python train.py --balance_bias=false --head_dim=64 --steps=4911 --dataset="wikipedia_en"
Below are experts of layer 9 (counted from 0) of a mixture-of-experts language model. Rows are named router (the router's row for the expert), gate (a neuron's input weights, with its number), up (a neuron's input weights, with its number) and show model dimensions 0-255. Each number is 128 + 24 x the weight over its row's rms, rounded and kept within 0 to 255.
Before each expert's rows: "comes after" lists some tokens at least twice as common just before its tokens as in all text. This comes from a sample of Wikipedia text that the model never trained on. Tokens count by the router's weight.

# expert 49
comes after: "\n", " 1", " 2", " 3", " 0", " 5"
router [124 107 143 102 133 144 129 111 129 136 143 122 102 115 149 150 122 113 117  96 107  98 118 135 123 113 113 124 124 142 114 134 135  66 109 152 105 153 131 127 104  95 118 162 159 125 121  68 116 103 141 128 156 111 112  94 138 105 126  88 138  73 210 111 152 134 105 163  92 177 141 168 133 140 156 132 140 144 128 150 135 128 148 120 152  89 171 122 116 138 148 159 102 104 103 166 117 123 177 146 131 112 132  78 119  98 141 131 165 108 120  92 136 144 132 115 147 106 130 109 111 111 109 133 136 173 136 166 123 119 160 170 114  87 135  70 188 157 156 133 165 124 144 128 121 116 129 121  95 134 102 120 139 137 136 137 135 172 141 150 142 118 133 177 124 141 124 147 119 115 128 108 118 122  87 115 104  74 112 152  96 104 137 121 137  97  97 132 132 163 163 136 140 136 136 113  85 116 123 130 104  95 135 152  87 128 146 119 176 102 133 121 129 124 131 140 109 131 130 117 135 103 103  95 165 116 187 149 148 168 144 111 160 131 160 142 145 157 121 132  72 101 136 117 101 110 105 109 101  78 162 157 157  96 160 132]
gate1 [126 162 119 139  95 111  80 106  74 136 139 158  92 107 124 131  96 110 130 144 126 121 135 110 107  66 136  96 159 164 158 138 144 143 107 181 155 129 119 168 127 108 146 152 140 118 156 143 121 157 135 131 120 108 146 179 168 118 112 130 162 101 147 135 131 125 150 129 114 149 132 127  80 124 127 154 153 136 182 155 156 106 115 110 100 157  84 132 110 111 129 130 132 142 122 120 116 140 183 109 120 103 132 114 130 122  97 155 100 114 109 141 134 115 112 103 140 123 125 125 101  80 163 144 122 155 118 153 102 114 133 111 155 111 128 134 151 111 139  75 191 151 148 101 107 104 121 142  80 138 152  85  96 152 110 131 130 122 176 158 107 115 135 108 141  93 150 116  97 122  86 140 102 137 130  95 137 151 101 180 135 142 133 111 149 101 183 122 105 122 114  96 131 133 103  84 108 175 126  93 131 147 123 120 158  75 123 163 133 128 117  92 101 145 129 187 126 119 130 139 142  82 144 160  97 133 118 125 151 127  85 119 113 123 127 125 114 101 131  96 111 112 130 114 131 143  91 107  83 135 146 125  99 116 158 179]
up1 [141 201 158 143 111  94 119 144 130  97 147 134 133 125 145 155 110  87 127 132 123 108 118 161  82 132 156 169 134 122 131 118 124  94 113 148 150 117 119 146 106 132 112 161 134 148 101 125 129 146 199 116 116  90 165 121 143 140 121 125 153 117 131 137  87 120 153 162 103 150 151  85 109 108 150 162 161 103 156 166 193 132 140 108  98 103 119 122  96 164 100  87  91 156 156 104 138 157 153 163 159  77 120  91  98 118 107 148 110 124 125  96 116 174 143 139 138 109 157 132 147 152 110 174 151 153  92 110 108 121 155 145 134 140 120  85 166  90 143  78 101 120 145 119  99  89 120 134  82  86 109 102 111 115 151 155 131 138 140 150 104 168 149 131 107 117 113 157 102 130 135 108 124 113 108 104 157 106  98 161 139 131 153  99 141 129  99 133 108 139 100 127 159 135 150 133 117 139 124 132  98 184 148 138 141 117 166 140 149 122 145 123 114 160 119 144 136 107 118 119 122  99  73 155 124 162 104 147 126 177 140 161  96 118 112 120 147  99 140 124 121 137 131 138 156 114 111 109  86 127 126 152 136 137 154 126]
gate2 [153 174 119 164 112 113 134 130 104  93  86 132 160 158 161  89 131 129 156 115  87 109 163 141 141 108 114 141 163 117 127 109 143 124 101 114  81 142 150 174 141 131 135 136 158 128 144 131 151 101 121 123 191 124 140 107 167 150 148 142  99 105 140 165  89 124 169 112 113 137  96 117 147 139 162 116 132 166  90 104 175 160 164 101  97 113  94 160 114  90 113 122 172 130 105 152 139 128 152 120  97 163 101 114 135 139  97 146 120 133 121 201 107 144 143 120 145 131 106 126 165 139 124 129 154 150 168 144 133  92 166 129 160 110 144  92 112 125 146 118 156 108 141 117 121 154  99  94 136 118 102  91 116 115 128 124 115 155 135 121 118 117  88 118 139 126 121 108 176 143 124 129  84 121 156 104 135 125 142 148 152 148 171 101 165  99 109 104 120 150 134 180 129 103 126 143  88 129 113 104 170 136 121 149 131  96  90 125 134 136 119 135 109 119  98  91 136 118 143 132 141 113 143 123  81 154 118 123 178 142 131 178 141 133 151 103 146  90  88 150 129 127 127 161 158 108 163 109  99 103 129 164 168 141 102 128]
up2 [117 137 177 111  94 129 122 100 102 133 114 147 147 147 154 116 167 115 123 138 125 106 182 149 144  79 123 151 170 137 117 149 152  85 137 140  97 144 158 125 123 158 144 140 143  70 152 119 119 151 120 122 146 124 141 109 143  97 127 119 113  79 163 137 109 106 107 138 111 132 139 113 113 136 131 173  98 144 124 125 150  88 144 140 122 132 105 182 126 134 101 151 123 134 118 137 148 123 132 123  99 152 180 122 109 110  96 125 153 145 124 112 153 145 127 139 142 123 132 167 147 144 106 185  91 136 137 129 136  78 126 135 145 116 107 114 117 123 108 163 149  72 138 112 115 163 128 110 123 146 107  92 120 133 155 171 181 128 111 151 108  90  70 152  70 144 144 114 142 121 146 103 119 112 120 154 148 107 135 155 142 120 188 114  99 117  83 129 106 135 126 107 118 116 127  89 128 103 175 113 155 148 135 105 132 111 116 135 175 139 120 169 117  81  83 132 167 161 115 115 131 123 151  76  90 113 145 104 147 123 173 138 155  83 142 103 156  97 115 148 167 141 148 136 153 143 140  99 120 145 100 154 122 138 118 176]
gate3 [115 145 127 129 116 137  72 156  96 114 124 101 127 132 121  99 129 159 119 127 112 135 141 116 117 114 114 147 134 139 136 114 182 106 147 114  89 120 124 116 197 127 132 102 137  97 136  98 143 131 145 134 154 122 129 114 113 151 106 130  93  82 180 162  96 155 182 136 114 110 152 124 172 157 115 159 139 130 159 137 185 118 163 126 125 151 109 149 139 137 123 147 146 131 141 141 134 151 147 144 128 158  92 129 126 146 149 157 102 145 165 131 113  82 152 132 137 116 127 149 110 113 150 157 152 129 116 206 163 120 134 123 105 153 139  86  98 126 141  97 126 127 133 136 133 132 116 139 133 182 145 137 108 131 154 172 106 154 120 154 143 128 127 138 139 138 171  84 134 127 136 136 115 116 143 161 169 104 131 152 149 142 163 132 128 110 120 113 140  73 109 126 145 115 145  93 137 146 169 100 120 150 150 140 101 138  91  85 107 168  68 143 132 143 140 137 121 102 128 152 143 115 113 108 110 140 111 105 106 119 140 139 135 147 116 112 125 128 165 194 127 184 105  98  85 181 120 108  90 146 127 204  99 151 143 139]
up3 [ 82 113 117 123 106  84 128  99 150 142  94 133 191 151 102 148 105 173 112 136  79 131 128 112 139 120 128 114 131 136 131 105 106 124 117 118 138 151 113 104 119 146 128 180 147 155 139 121 133 108  85 153 122 142 158 142 151 142 106 130 177 125 123 133 121 158 126 116  93 151 133 110 122 112 150 167 128 144 166 174 185 112 107 154 107 123 147 144  95 131 119 113 154 124 166 126 129 159 136 156  87 117 118 112 111 123 105 145  97 105 112 154 112 100 115  97 117 146 170 145 105 116 138 137 195 147 133 161 137 100 136 141 127 150 148 119 103 108 115 114 177 187 111 112 134 135 142 134  92 129 120 106 108 116  95 122 128 128 170 129 121 147 126 109 167  94 143  91 107 130 136 161 120 124 124 163 124 118  88 163 119 198 137  93 185  97 106 106 136 102 109 105 147 156 123  80 140 144 120 117  93  99 118 148 129  96 111  74 128 115 145 122 159 105 119 144 163 111 164 146 116 130 138 134  94 120  98 145 122 157 144 116 168 134 125 118 115 122 168 131 104 155 119  81 136 173 109 105 132 121 106 138  86 165 163 149]
gate4 [141 161  96  78  95 140 169 117 117 109 136 130 158 120 131  89 147 169 127 124 148 140 129  70 128 112  94  77  86 132 135 134 161 136 123 112  69  98  93 118  65 135 140 128 131 123 145  94 125 149 109 158 192 132 148 156 127 114 129 117 141 110 168 140 150 139 122 134 121 133 141 136 151 134 128 100  89 181 172 133  80 128 111  95 113 101 138 164 106  76 115 148 138 121 142 143 107 108 134  98 118 127 145 128 149 141 114 151 111 125 127 171 129 137 169 112 129  88 163 100 139 120 131  96  98  69 190 155 161 142 114 115 142 138 129 110 152 137 118 163 115 114 126 141 143 114 120 135 111 120 124 139 121 129 103 115  73 141 117 114 166 149 147 122 101 150 143 104 119 121 101 100  99 163 147 118 137 128 148 110 114 103 117 103  99 152 162 135 113  87 124 138 138 138 105 133 118  88 113 125 162  88 140 135 138 121  68 122  88 116 119 128 103 154  73 143 164 129 174 114 108 115 144 149 152 168 163 132 138 107 100 125 102 161 136 118 106 176 104 112 139 126 157 173 125 117 114 123 137 128 147 131 116 136 120 164]
up4 [119 131 152 133 133 106 139 162 142 122 120 148 105 139 127 143 133 102 151 150 128 115 151 123 118 113 147 138 101  88 170 160 184  78 133  99 129 163 143  88 161  87 129  97 147 144 138 143 141 129 188 125  94 127 135  84 137  88 142 103 154 140 100 135 113 173 107 150 145 132 119 126 110 123 137 102 149  94 156 134 160 134 122 137 143 149 138  75 120  76 103  85 130 142 183 151 139 137 185 163 138 151 141 115 160 150 101 133 124 144 114 136 135 121 136 109 132 126 108 110 146 162 164 128 137 110 126  90  89 116  86 151 106 181 141  98  96 120 161 104 103 153 132 117 166 150 122 144 133 121  99 180 148 101 135 117 148 140 135 120 141 104 133 123  97 128 102 123 143 103  82 174 127 156 150 116 148 119 108  97 137 115 160  96 146 169 107  99 172 132 155 132 143 116 108 134 111 130  85 116  86 131 109 143  85 103  95  83 146 125  87 118 165 128 148 119 124 128 139 101 167 148 153 113 135 148 119 121 123 120 120 107 152 117 123 134 151 165 116  84 129 105 101 179 140  97 144 112 102 132 102 143 147 186 129 116]
gate5 [116 135 132 133 101 130 149 154  87 114 170 105 134 152 122 158  91 140 135 100 113 115 168  87 172 139 132 106 174 115 147  86 108 130 147 130 128 119 102 121 140 135 136 117 120 136 142 124 114 156 179 136 153  91 122 127 186 115 109 118 141 116 153 148 152 141 112 118 120 182 129 133 159 119 153  80 140 132 128 155 145 150 156 108 178 146 116 128  88 135 133 134 127 150 157 145 147 113 122 109 111 142 116 135  74 135 131  98 167 141 123 158 153 109 117 141 154 132 126 155 101 165 120  92 136  98 109 129 141 106  89 140 123 103 162  87 121 109 123 143 106  86 131  95 127  98 125 142 124 135 121 150 140 114 134 179 137 135 168 101 121 187 121 108 113 131 148 113 164  99 144 143  75 126 147 155 155 172 133 186 100 104  79 144 110 126 137 115 115 120 152 165  89 131 108 130 116 123  94 113 167  91 139 165 102 118 112 138 108 140 140 131 106 182 100 157 115  68 151  94 128  72 140 119 154 139  93 114 123 132 122 113 129 126 129 119 122 124 100 133 141  96 154 107 108 132 108 106  98 144  64 106  83 118 130 158]
up5 [144 122 115 166 110 134 133 127 109 128  91 134 107 126 157 151 133 131 148 136 128 132 139 131 155  65 154 149  97 107 126 142 121 148 132 154 158 151 113 136 134 162 128 123 116 157 145 155 167  92 120 101 147 157 140  91 148 114  94 156 115 128  99 117 135 112 133 110 131 119 143 134 133 110 135  95 103  80 103 109 101 100 100 121 180 120  99 116 117 121 112 112 107 132 160 124 108 137 132 111 159 125 121 134 148 150 148 180 103 125 126 100  49 183 132 122 108  73 185 149 182 116  80 130 108 142 177  68 132 101 104 143 120 109 146 139 149 119 130 137 116 112 150 132 100 132 138 150  96 122 121 101 108 167 102  84  95 146 171  87 118 134  83 129 106 136 147 165  82 136 133 137 112 137  99 165 129 133  97 118 138 144 116 143 149 140  99 117 146 118 137 148 146  85 155 154 128 137 137 144 159  59 146 115 113 146 156 110 132 142 152  67 161 121 112 136  93  98  99 150 106 113 110 148 158 143 126 136 153 127 106 139 143 173 135 138 112 126 115 101 145 118 114 114 140 105 114 135 107 132 126  82  97 150  82 124]
gate6 [ 94 168 132 142 111 134 104 120 121 161 106 126 146 135 157 166 128 124 155 118 162 114 121  91 163 131 100  77 117 137 189 146 170 118  90 159 149  98 117 116 157  78 116 175 129 181 110 162 121 117 104 135 119 103 114 108 128 136 149 115  87 144 146 127 139 105 137  86 129 166 159 150 115 104 101 121  95 163 182 128 114 120 110 150 132 121 127 108 158 137 134 135 125 119 104 149 120 139 152 118 135 136 138  86 128 145 175 139 111 132 171 148 157 110  98 108 113 172  63  69 154 121 139 107 155 130 115 130  91 137 123 128 154 146 114 142 198 116 181 114 138 125 137 167 124 104 131 117  93 163 151  92  98 178 106 143 100 146 141 121 113  92 148  86 141  92 136 133 117 124 108 142 161 145 135 133 136 134 153 125 102 120 102 126 131 103 200 122 128 107 143 137  97 148 118 111 120 140 113 106 114 119 114 102  79 134 133 149 110 108 120 103 133 163 144 144 149  84 107 109 104 122 118 105 126  91  82 131  94 114 135 103 120 159 131 127 144 107 112 118 126 146 105 133 125 113 122 142 119 143 102 101 103  86 137 101]
up6 [139 127 107 112 115 112 147 123  98 166 139 135 132  96 121 180 145 120 120 150 131 115 121  71 150 135 118 131 137 147  90 117 124  90 127 129 123 138 124 146 148 146 131  96 143 112 125 117 142 118 138 120  93 149  80 138 108 145  79 150 116 146 108 133 161 123 192 124  89 123 140 125 120 171 153 152 132 118 134 105 129 129 120 114 151 156 100  93 102 156 141  90 154  76 145 126 103 125 187 105 115  81 143 138 148 104 102 180 138 120 130 115  92 104 130 108 145 149 152 129  72 108 156 165 127 114 159 128 138 142 106 107 122 115 144 124 115 150  88 126  99 107 132 124 122 114 133 195 146 137 100 151 122 141 121 113 111 107 121 158 139 115 124 102 166 140 127 120 102 159 135  94 156 157 152 151 103 134 144 145 151 116 153 183 112 127 136 130 126  67  54 140 117 125  92 115 135 130 110 129 179  91 143 112 136 119 118 147 147 135 135 111 146 130 170 122 152 146 125 182 143 105  82  99 139 152 125 156 115  80 130 136 110 108  81 131 110 129 128  90 119 147 174  88  98  62 114 167 154 131 128 123 141 141 113 130]
gate7 [115 120 125 177 119 118 151 114 157 136 125 164 161 144 126 158 138 133 153 107 139 119 133 103 117 119  93  92 148 117 127 103 105 147  71 150 146 116  80 151  96 193  96 175 145 141 151 132 141 115 113 139 156 132 127  93 106 140 121 138  75 139 167 122 128  84 141 133 108 158 151 153 154 124 132 106 135 127 132 169  95 119  93 144 109 116 148 140 164 136 155 130 156  84 111 133 113  75 152 118 127 117 111 137 141 104 150 105 120 120 152 148  91  85 120 180 141  86 150  93 120  90  88  56 130 148 140 107 164 168 138 124 136 130 124 142 119 138 145 143 107 126 128 132  94 133 131 119  80 119 116 122 162 145 162 105 104 119 126 145 154 152 146 104 175 100 133 154  88 123 152  95 118 129 125 149 110 118 141 124 141  83 102 115 102 133 174 125  87 151  95 146 119 111 120 151 127 127 124 141 118  92 127 127 166 123 138 130 162 111 106 134 105 121 110 146 138 101 161 132 110 120 117 138 167 122 147 156 178 119 127 122 143 198 163 123  70 154 122  82  86 128 109 167 112 121 107 134 119 124 127  95 127 133 131 142]
up7 [122 126 121 127 142 105 126 140 125 154 121 116 108  81 124 171 111 109 140 132 150 138 109 132 179 160 150  94 109 155 138 139 150 117 135 118 138 118 131 121 140 141 161 142 149 175 111 140 139 135 126  66  77 145 136 121 146  90 177 113 151 159  48 120  86 134 153 105 140  85 111 123  99 127  98 142 166 123  81 127 135 142  94 122 129 169 127 110 112 143 131 144  75 141 154 146 129 142  93 136 125 102 143 101 147 139 117 165  93 120 138 114 139 109 127  99 128 129 119 126 149 126 156 144  88 139 103 133 102 111  88 132 134 137 148 115 111  64 128 102 144 118 152 100 137 164 134  92 168 142 139 155 115 134 161 113 148 114 148 110 105  94 156 135 146 156  98 119 157 117  92  98 165 154 133 140 132 159  79 153 142 170 114 117 152 123 134  72 155 111 140 102 104 142 104 124 126 144 138  99 113 170 139 143 162 150 157 135  97 128 137 130 194 196 192 159 137 151 109 125 135 102 160 151  88 116 105 107 107 114 114 130 116 112 125 123 125 108 115 130 136 114 150 118 141 154 130 145 177 109 129 119 139 109 133 102]
gate8 [175 154 119 188 120 159 109 122 122 164 127 151 138 124 151 120 129 108 125 149  98 132 187 140 105 103 146  94 120 162 118 162 136 110 150 162 139 108 151 143 147 119 128 145 130 145 160 128 148 157 132 125 106  99 139 126 140  89 124 132 156 139 106 145 112 108 114  89  95 143 105 152  47 155 123  83 142 140 131 146  69 104  95 130 138  86  99 134 154 119 174  82 108 115 118 135 109 134 130 142 173 126 117  98 107 116 170 121 133 114 155 150 121 131  86 114 132 152 111 143 150 144 147 139  82 152 147 139  95  96 121 110 137 195  95 135  93 132 130 139 101 150 129 175 150 127 167 150  77 147 148 120 131 134 120 166 150 112 121 117 120  57 163 146 115 104 141 125 118 106 119 115 156 144 152 108 150  77 127 128  93 114 157 117 134 140 134 111 117 154 167 115 116 105 107 123 177 145 125 102 122 104  79 139 100 126 128 121 117 130 119 172 147 130 130 155 137  93  73 135 124 137 161 118 110 147 104 124 143 114 164 131 141 114 114 165 124 103 117 132  98 155 100 151 131 170 152 151 150 137 136 108 141 105 135 142]
up8 [ 84 120 148 111 159 129 126 122 153 100 130 118  67 100 110 128 130  90 113 173 114 138 122 158 161 115 147 148 166  97 138 106 148 146 110 116 142  96 121 114  99 113 153 126 126 142 166 114 115 155 115  99 130 106 148  78 108 147  92 160 113  88 137  98 156 129 107 159 164 125 150 114 124 104 176 150 109 136 148 136 103 165 124 165 161 163 127  77 145 140 122 104 108  57 155 134 165 106 113  90 115 141 107 127 133  94 145 151 132 118 105 144 110 100 143 131 126 130 131 134 137 135  95 115 105  85 122 143 138 116 139 115 113 160 141 178 125 174 144 111 152 184 110 134 100 130  90 123 134 116 119 149 137 126 124 140 107 149 131 128 114 157 141 125 120 157 109 148 125 128 133 162 145 148 123  63 117 145 127 136 135 100 102  96 106 114 123 158 141 125 119 128  91 112 123 122 112 107  71  94 152 173 109 101 109 114 131 133 168 138 158 129 167 116 138 115 104 128 128 144  99 119  99 106 161 143 159 180 122 167 161 118 119 135 138 139 164  85 110 130 190 110 125 127 120 101 131 125 118 126 184 118 109 174 176  95]
gate9 [107  89  90 133 111 109 136 136 121 181 135 115 154 102 120 171 182 122  95  77 128  93  83 168 137 151 105 150 128 182 107 113  91 113 170 161 139 156 100 108 114 110 119 122 115 117 107 102 118 108 150 145 103 169 107 107 103 170 129 144 121 119 155 117 167 115 111 138 114 129 147 128 120 122  96 101 100 144 129 181 100 104 152 138 122 102  84 131 115 138 156 158 106 146 143 112 120  90 126 106  72 121 132  97 155 118 107 132 137 106 132  75 125 134  92 128 129 109 107 120 148 121  94 136 155 168 129 128 153 133 124 104 127 103 149 140 164 128 160 120 117 135 125 133 121 128 113 108 146 102  89 118 131 164 138 128  99 153 168 126 122 129 117 120 148 181 172 149 121 154 137 102 157 149 109 124 132  72 114  97 115 153 160 104 138 107  88 155  69 143 125 109 155 122 132 128 145 108  88 152 154 133 144 123 153 125 125 104 106 179 137 146 174 106 136 169  85 153 111 128 128 152 120 141 107 134 193 146 145 142 117 102 133  94 141 120 134 158 121 123 125 113 106 153 106  91  90 140 118 139 170 104 134 158 160 131]
up9 [174 165 140 115 111 110 127 126 146 155 132 136  98 140 144 144 151  94 154 150 153 117 156 150 127 103 132 157  96 109 115 148 139 144 100 149 140 143 121 139 161 113  96  97 126 104 142 188 152 131  98 122 121  93 111 142  94 138 112 130 125 110  53 122 139  89 134 133 144 149 108 128 136 147 142 165  78  76 145 111 106 152  84 123 125 121 113  95 116 139  96 139 123 149  64 136 117 140 127 126 109 123  92 147 105 167 120  96 139 131  66 101 129 138 129 115 124 125 155 156 125 116 129 146  91 139  98  82 138  80  84 145 112 119 106 129  73 132  99 142 138 113 112 124 118 155 167 143 139 107 146 132 146 117 126 123 114 128 159 139 146 104 148 148  70 106 121 129 141 126 141 129  99 105 138 116 149 128 147 105  64 100  94 116 119 199  90 119 143 119 149 136 111  84 120 140 135 136  89 110 135 113 105 129 119 141 101 119 125 129 147  92 152 139 165 100 135 118 122 120 164 164 131 107 122 114 108 125 116 130  74 156 165 135 134 137 154 142 106 174 141 129 127 163 114  99 145 148 135 139  93 174 166  77 137  92]
gate10 [104 138  97 185 135 136  92 136 136 163 131 118 153 123 108 120 109 158 158 133 128 136 104  93  83 140 129 128  98 155 105 129 157 148 116 140 130 116 143 175  83 114 135 156 128 112 105 100 127 147 140  98 108 137 122 120 107 135 159 112 119 151 157 133 130 161 140 192 108 169 129 128  84 142 143 144 148 166 152 136 110 188 118 134 146 114 113 136  88 171 154 117 119 111 113 117 119 109 146 124 160 156 147 111  93 131 108  76 108 123 171 142 128 130  90 128 114 167 143 135 129 129 114 151 190 159 109 189 124 157 131 136 105 147 157 164 176  99 123 108 115 173 136 193 131 109 108 165 123 141 121 100 113 133  93 179 135 150 107 145 122  93 154 147 131 134 140 100 146  89 119 119 138 150 129  65 109 121 100 147 144 116 168  98 161 120 142 140 132 129  92 106 151 175 117 162 137 136 143 134  85 106 131 121 152  97  95 137 119 114 129 164  97 128 146 164  77 111 118 158 128 145 107  98 100 137 113 130 135 106 129 117 106 119 135 122 100 124 151  87 126 130 123 141 104 137 108 114  97 126 160 137 124 101 171 122]
up10 [109 172 109 178 156 154 111 141 130 189  96 115 168 151 135 110 121 128 142  96 113 152  85 114 173 120 139 171  97 119 165 175 144 166 108 128 124 123 157 134  90 102 115 136 111 127 135  92 167 146 143 129 135  99 166  99 158 143 127 132 116 138 166 134  88 126 130 118 130 143 104 114  88 125 105 136 145 166 108 149 108 184 129 143 150 113 111 120 150 164 181 143 103  91 103 101  94 130 107 119 165 167 146  77 117 123 173 115 116 139 173 137 129 153  97 153 101 165 108 137 151 155 118 155 134 164 103 162 111 153 168 134 148 170 123 153 151 120 106 120  97 159 160 172  97 129 100 139 163 122 147 105 134 141 114 187 133 122 121 133 129 136 119 140 140 134 132 104 171  80 154 138 131 139 132 114 124 109 165 139 106  97 114 141 168 118 149 119 156 155 138 134 111 155 127 117 145 148 143  89 122 110 115 104 136 133 119 124 138  94 101 149 127 102 130 151 113 105 100 154 122  85  95 121  71 161 105  84 112 103 120 122 134 132 157 103 114 122 137 136 152 122 136 130  93 122 117 107 109 135 131  93 126 149 140  97]
gate11 [120 104 119 144 126 131 120 118 114 115 112 148 143 125 125 113 179 116 123 116 177 101 106 135 143 133 122 134 113 156 124 128 145 100 120 146 149 104 158 119 131 117 151 103 145 117 122 109 109  63 117 132 101 190 101 124  84 131 164  94 154 155 103 115 129 109  94 121 101 147 119 127 117 112  99 101 110 125 128 121 102 118 101 150 122 146 122 141 150 142 164 135 153 150 118 137 137 108 167  90 141 127 124 118  91 130 101 103 145 120 161 107 112 139 146 131  73 121 142 120 158 122 180  75 146 151 131 125 103 128 133 110 123 138 129 172 148 120 153 117 142 123 146 196 118 138 155 161 137 118 137 130  61 133 112 146 138  85 105 146 110  63  99 148 106 115 130 133 119 109 127 118 134 155 144 132 101  69 118 133 108 120 157 140  96 119  92 130 141 124 151 136 157 107  89 102 148 129 147 107 143 140  91  99 135 144 108 110  88 163 113 137 158  91 103 148 132 119  80 122 109 168 144 100 150  92 122 142 156  56 104 125 143 133 136 111  83 147 152 144  78 145 120 174 132 135 142 114 144 148 112 112 157  61 184 127]
up11 [100  95 108 118 154 149 139 146 115  88 112 121 113 130 174 126 176 154  80  97 144  90 132 137 134 103 109 159 116 135 119 144 113 131 154 122 131 132 129 129 136 157 149 110 104 122 113  94 113 106 107 164 132  97 179 155 146 109 142 125  97 111 134 124 162 166 110 118 123 113 142  90 115 142 123 114 115 134 133 132  78 117 120 138 113 132 125 143 114 110 167 128 109 113 139 134 102 158 116  91 119 137 105 133  84 139  99 128 133 109 114 101  81 103 141 131  94  79 175 132 144 157  98  99 140 153 124  91 176 121 140 153 159 129 131 115 127 144 136 175  92 127  98 180  82 108 117 148  91  94 107 161  79 153 134 134 120  90 102  99 126 102 113 144 118 109 160 121 144 113 147 112 119 137 109 133 105 117 123 109  85 112 143 119  95 139  93  95 154 107 139 152 136 146 132 108  87 121 109  79 162 117 160 161 165 163 142 116 137 176 122 130 145 110  56 140 119 117  84 109 126 113 108 108 169  98 152 115 163 111  95 104 115 118 151 145 157 149 138 152 149  93  73 142 156 125 128 125 120 148 117 123 168  98 165 119]
gate12 [100 156 110 143  96 123 132 104  83 131  85 120 144  88 146 121 134 149 133 121 115 177 145 150  96 123  99 103 108 172 111 109 101 118 146 124 142 148 128  94 150 136 105 127 107  69 150 131 127 124 103 169 178 125 144 106 125 131 131 144 182 130 104 118 157 124 108 115  97  74  82 144 136 131  96 143 126 135 118 197  91  88 129 185 105 140  93 118 132 132 124 154 156 136 116 124 134 129 146 169 134  63 125 159 136 138 118 102 132 121 125 137 107 102 108 119 120 123 139 109 113 129 118  90 137 168 137 159 148 109 114 105 131 141 110 147 137  98 162 147 145 165 124 142 120 131 119 180 145 127 129  96 138 190 136 116 110 121 129 176 123 125 158 103 121 114 119 153 141 140  99 134  90 115 119 143 130 104 110 106  86 133 114 108 131 129  82  98 151 115 120 142 146 145 117 109 134 146 165 121 124 138 142  89 182 133  62  94 121 178 161 167 147 104 106 121 104  69 132 146 120 112 135 134 147 158 136  69 105 110 106 138 147 112 158 132 134 148 160 135 114 150 108 148 118 102 125 144 125 154 109 137 134 161 169 113]
up12 [136  74 143 156 202 110 103 143 119 122 144 146 153 139  88 124 105 136 128 151 129 112 139 132 100 102 144  95 125 126 145 141 153 156 163  74 166 113 130 116 150  97 131 130 106 115 119 136 120 134 157  75  63 148 119 144 128 128 118 129 138 175  94 124  78 146 134 120 159 169 100  68  89 133 109 140 153 110 137 152 148 152 107 115 127 142 150 115 161  86 114 119 111 113 146 123 171 159 124  77 114 112 115 110 135 116  70 124 116 123 160 150 193 122 132 111 135 178 138 124 134 153 149 120 155 107 131 126 134 127 105 137 134 170 166 125 135 126 159 112 137  88 115 153 142 136 129 121  75 111 140 169 172 114  89 107 137 106  88 118 132 131 113 121 126 128 113 125  95 115 126  87 128 127 143  83 154 189 159 106 148 100 120  99 153 157 122 107 134 168 110 107 113 165 119 111 129 154 101 127  98 135  96 126 103  94 136  88 105 124 143 151  94 146 128 154 149 132 125 117 136 149 117 163 147 106 114 141 150 143 139 132  65 162 133 129 119 102 101 130  80 131 134 155 119 149 125 152 128 131 115 119 116 127 112 127]
gate13 [ 91 116 151 140 131 128 131  90 149  95 135 155 122 125 126 123  57 139 137 133 125 149  93 116 117 102 112 165  90 109 158 150 125 127 130 123 148 143 142 115 116 161  96 152 125 149 144  99 161 117 113 171 122 134 113 124 107 145  81  96 115 111 138 122 123  98 164 124 109 119 124 119 111 136  90 185  92 132 156 136 155 135 133 137 179 125 134 136 139 156 108 119 151  85  96 115 151 157 121 110 160 106 127 114 140 125 173 127 145 185 129 145 137 160 128 107 116 126 159 150 104 123 115 145 178 139 124 145 126 150 173  95 188 110 109 141 136 139 118 146 127 197 151 155 139  71 150 103 110 153 135 100 151 118 114  72 150 107 107 163 135 124 112 146 180 139 107 163 109 115 175 126 129  82 102 138 116 149 126 129 139 141 176 135 142 155 118 100 111 118 123  77  87 180 146 109 147 145 150 119  90  92 103 110 118 124 117 149 150 110  84 121 142 125 112 145 108 177 120 131 137 110 111 126 167  97 173 142 113 106 112 106 121 131 148 137 112  89 173 141 102 108  94 108 132 113 134 123 146  97 142 100 119 117 118 140]
up13 [107  79 127 123 146 126 125 105 104 112 125  81 103 146 137 125  91  95 109 133 120 172 114 133 128 155 160 155 119 141 141 120 149 160 123 110 143 140  92 124  95 122 145 138 123 158 125 146 127 123 148 128 123 122 121  92  68 133 130 163  97 113 107 121 129 152 148 147 160 141 146 128 145 146 122 127  97 147 142 166 132 110 112 143 171 140  85 124 148 154 147 119 106  90 123 103 138  89 146 122 159 135 113  87 153 123 174 131  82 155  96 130  85 114 121 142 168 121 161 107 133 123  86 128 117 121 164 142 115 176 146 133 142  87 103 113 143 143 114 154 123 164 139 145  61 112 126 125  63 128 133 105 136 151 145  87  88 163 106 148 118 126 129 124 169  91 120 127 135 182 154 119 139 135 124 102 112 144 122 165 178 157 134 160 153  89 129 132 155 157  95 114 122 119 150 140 139 102 128 147 138 107 183 162 106 128 156 162 127 133 142 102 120 117 141 138 129 133 139 142 103 160 106 155 151  96 137 148  59 157 113 120 148 154 120 163 139  96 108 130  96 130  71  94 141 137 115  96 129 125 164 136  75 130  95 147]